config.yaml
moe_layers: [0, 1, 2, 3, 4, 5, 6, 7, 8, 9, 10]
normalize_top_k: false
balance_bias: false
router_z_loss: 0.0001
init_std_router: 0.0157
norm: "rmsnorm"
norm_eps: 1e-05
parallel_block: false
extras: ["capped logits"]
lr_mult_o: 1.21
lr_head: 0.0111
seq_len: 1024
train_tokens: 391300000
Below are experts of layer 6 (counted from 0) of a mixture-of-experts language model. Rows are named router (the router's row for the expert) and show model dimensions 0-95. Each number is 200 + 40 x the weight over its row's rms, rounded and kept within 0 to 999.
After each expert's rows: "mostly gets" lists some tokens that are sent to it at least half of the time. This comes from a sample of Wikipedia text that the model never trained on.

# expert 12
router,152,242,227,246,170,275,204,200,194,205,137,279,225,168,189,195,247,171,196,224,236,212,272,214,206,194,204,210,161,186,208,115,218,211,245,201,206,111,220,217,232,202,192,151,224,173,197,151,114,114,130,216,132,143,180,173,258,253,235,222,193,214,197,264,188,196,197,220,159,213,114,195,163,149,256,160,288,251,216,166,255,226,146,230,203,144,177,186,149,189,245,297,152,180,130,202
mostly gets: " years", " life", " government", " same", " century", " small"

# expert 38
router,193,176,191,196,127,206,214,256,171,247,212,186,200,173,167,196,236,235,152,246,169,200,264,222,227,178,211,204,207,205,192,112,277,207,248,274,271,181,217,178,268,212,190,192,251,222,121,182,166,132,164,277,186,195,97,184,294,242,257,222,181,196,184,267,158,178,199,215,260,207,66,194,206,202,191,220,225,217,219,151,217,276,189,266,174,95,173,199,78,156,207,203,163,201,152,259
mostly gets: " had", " has", " have", " well", " took", " due"

# expert 60
router,146,183,226,234,151,241,145,173,175,163,214,238,216,160,185,225,209,181,179,191,277,199,219,208,220,154,229,238,187,164,128,88,212,258,237,205,239,209,214,143,204,186,165,164,202,279,162,163,125,160,172,275,109,177,155,186,259,214,275,224,160,140,174,219,185,195,214,253,179,208,137,184,167,203,205,164,232,226,246,161,244,234,187,206,198,214,193,182,135,179,253,278,183,184,143,228
mostly gets: " Red", " Tom", " Yes", " Brown", " Bell", " Far"

# expert 58
router,162,166,229,238,198,269,169,160,185,187,181,247,223,168,159,192,185,193,162,252,234,254,231,277,265,144,261,222,175,148,156,175,197,215,197,228,241,133,189,175,208,144,215,148,185,226,198,159,134,136,138,179,144,192,166,142,251,216,255,309,180,186,212,281,213,236,187,240,161,162,85,170,164,214,213,142,239,250,235,191,275,227,166,244,180,173,191,160,167,207,239,278,180,129,116,178
mostly gets: "ation", "able", "ial", " human", " design", "ated"

# expert 43
router,210,192,229,207,161,271,179,223,223,191,218,198,227,146,191,235,240,217,222,187,251,202,241,185,256,135,193,243,235,144,146,196,202,208,261,235,201,178,236,260,225,182,173,117,287,218,150,126,180,134,110,213,176,154,220,125,238,190,189,264,171,196,177,192,235,126,207,235,219,210,156,185,191,176,190,187,269,261,206,206,173,258,211,264,171,181,169,122,138,213,282,267,176,186,139,192
mostly gets: " States", " American", " World", " United", " British", " Kingdom"

# expert 25
router,226,208,215,112,182,267,223,188,226,220,147,191,224,75,164,211,172,248,186,288,244,208,178,164,212,197,180,258,217,136,154,108,228,252,197,207,218,207,169,203,197,120,203,235,218,248,120,182,182,226,229,182,201,218,235,149,218,209,247,254,203,257,259,230,196,171,209,189,200,227,146,126,106,244,219,180,235,244,166,127,226,275,179,244,153,193,216,210,214,173,221,237,151,172,184,211
mostly gets: " Total", " Date", "See", " MPC", "|---|---|---|", " JPL"

# expert 4
router,181,208,212,194,146,283,189,210,186,161,159,221,225,144,173,218,210,169,106,208,218,194,212,155,232,161,194,192,238,141,157,101,199,260,259,196,219,195,194,254,227,170,157,179,216,243,175,138,119,139,173,242,183,163,244,147,204,201,191,305,167,152,243,224,157,261,213,245,148,220,166,167,186,129,175,148,164,258,217,172,218,260,205,219,181,174,214,181,186,183,270,254,161,156,106,176
mostly gets: " York", " Street", " States", " JPL", " Canada", " College"

# expert 59
router,236,181,197,256,222,202,239,238,156,183,147,218,261,185,145,216,258,174,168,246,222,242,211,146,196,127,209,227,241,171,163,197,262,231,227,204,204,177,198,206,238,155,206,143,262,217,178,222,176,116,165,198,130,174,135,165,223,212,237,211,182,121,229,261,224,194,251,216,194,184,171,151,153,167,239,157,234,234,202,162,208,281,206,242,230,147,192,158,122,227,241,257,122,214,123,277
mostly gets: " that", " which", " one", " this", " part", " some"

# expert 15
router,208,188,232,286,185,212,169,200,209,117,183,250,213,169,129,216,263,160,152,271,215,235,228,209,235,169,180,234,190,119,173,142,221,252,246,217,220,131,177,183,234,145,209,146,220,223,176,128,137,104,176,153,158,186,159,157,252,204,240,287,151,182,165,236,152,179,250,253,169,222,129,193,173,141,221,195,188,263,203,108,267,267,200,224,232,174,195,188,208,193,262,309,187,132,121,140
mostly gets: "==", " ==", " people", " game", " information", " system"

# expert 44
router,190,208,219,221,173,160,218,163,186,207,238,221,268,155,233,225,226,193,150,205,283,257,216,276,171,144,280,261,170,190,133,190,246,247,216,278,186,193,239,210,193,179,212,140,214,304,126,197,137,196,185,244,130,238,171,198,270,207,173,233,195,150,202,245,152,223,215,214,189,187,135,196,192,214,240,141,248,258,249,179,231,214,198,301,160,176,196,78,111,169,239,261,165,137,166,207
mostly gets: " St", " Sh", " Ch", " R", " D", "ot"

# expert 27
router,173,202,171,264,149,261,130,159,195,172,234,263,256,119,150,221,217,195,197,223,217,172,254,163,241,160,179,225,207,144,137,142,175,221,243,229,207,166,209,228,224,145,183,152,189,229,204,186,145,221,159,263,174,200,247,174,183,209,197,287,156,157,206,233,164,232,178,215,166,221,123,202,187,189,196,158,150,225,180,191,236,213,236,239,137,238,214,196,183,221,242,224,148,91,144,181
mostly gets: " University", " John", " Paul", " James", " Michael", " David"

# expert 23
router,169,159,233,192,163,243,185,221,154,168,187,249,238,200,192,241,215,187,171,224,192,180,279,196,172,147,246,262,178,126,128,123,221,285,227,254,237,198,205,221,224,166,166,182,249,303,152,158,100,192,168,297,166,240,230,173,290,187,258,258,161,110,165,250,193,221,248,244,128,216,213,210,131,193,200,175,208,244,234,164,220,245,168,232,161,217,233,181,134,203,242,241,167,136,154,226
mostly gets: " S", "S", " T", "D", " R", " F"

# expert 48
router,184,196,259,231,192,187,205,170,139,179,186,234,263,139,236,252,229,252,142,293,217,239,227,203,208,190,245,247,141,234,181,152,231,206,251,225,207,194,242,172,203,219,204,184,188,280,176,171,135,180,79,240,191,217,191,190,244,182,216,260,194,147,182,236,178,244,224,201,177,223,114,217,155,174,231,147,241,251,226,187,256,240,197,270,146,185,182,95,141,198,251,235,197,189,172,231
mostly gets: "ot", "ach", "ur", "ig", "ign", "p"

# expert 24
router,155,211,236,245,159,234,156,223,214,227,256,192,235,110,156,185,193,158,151,219,202,208,238,220,197,162,234,198,185,161,149,164,213,183,277,244,214,228,218,192,200,171,177,181,170,284,132,199,191,140,185,210,169,204,186,128,197,181,207,343,208,145,210,209,176,222,177,229,176,207,105,190,206,204,205,139,218,243,189,185,218,284,229,240,174,185,228,179,204,232,276,287,155,147,176,188
mostly gets: " James", " Michael", "ley", " David", "ia", "ie"

# expert 51
router,150,164,183,181,200,222,176,173,187,201,204,263,216,138,150,242,230,198,234,216,194,187,221,178,249,184,224,220,237,184,102,120,246,202,201,264,235,221,184,199,148,144,129,201,247,224,178,155,163,169,190,218,192,239,218,128,258,139,273,256,201,170,203,133,198,206,142,269,163,243,106,142,125,137,224,155,220,220,196,197,228,264,168,230,177,239,241,185,193,124,212,234,152,173,142,219
mostly gets: " team", " Championship", " Team", " players", " Win", " match"

# expert 45
router,184,196,241,276,200,249,206,160,166,182,245,241,222,163,173,244,241,194,143,204,256,196,223,201,150,168,227,191,221,190,128,147,184,267,267,212,221,171,198,195,225,163,152,117,200,283,151,113,136,167,175,231,138,188,195,153,258,213,216,309,131,102,181,254,151,210,190,236,187,219,171,176,218,201,253,185,225,231,218,195,224,235,165,234,144,205,182,161,131,181,238,281,136,154,156,232
mostly gets: "u", "ik", "ov", "i", "z", "os"

# expert 40
router,163,224,216,280,160,238,164,156,185,209,206,228,275,107,181,219,177,157,189,244,217,252,244,176,266,210,196,204,195,159,160,125,232,231,181,209,204,195,219,198,262,217,226,135,169,218,199,172,164,154,164,198,164,162,230,157,221,257,255,246,187,156,208,243,146,210,167,213,165,252,131,215,179,173,210,116,208,258,185,123,210,217,215,207,191,209,174,160,164,253,301,279,164,135,140,208
mostly gets: " film", " album", " area", " station", " Year", " group"

# expert 14
router,193,163,197,216,197,241,194,193,187,156,159,255,244,120,168,225,272,185,117,264,209,208,220,191,193,207,204,211,197,188,177,92,264,252,273,188,287,136,213,239,294,184,172,180,191,222,164,155,138,113,174,195,94,206,207,192,214,256,233,284,177,157,176,271,190,201,191,201,172,285,143,186,202,218,177,197,192,279,205,116,217,269,172,221,199,123,205,175,148,166,295,275,159,162,105,147
mostly gets: " him", " career", " use", " served", " there", " information"

# expert 22
router,181,183,265,252,186,245,223,170,156,220,189,220,221,216,203,210,197,151,216,281,245,216,271,244,223,181,275,220,170,166,147,146,247,196,250,244,219,174,222,177,208,196,188,168,177,265,202,142,126,157,118,217,136,234,154,183,223,202,199,301,160,217,209,217,209,262,185,258,201,215,172,255,151,231,249,143,240,226,265,154,252,199,194,199,199,216,186,160,181,159,254,170,209,177,148,194
mostly gets: "os", "um", "ad", "am", "om", "ation"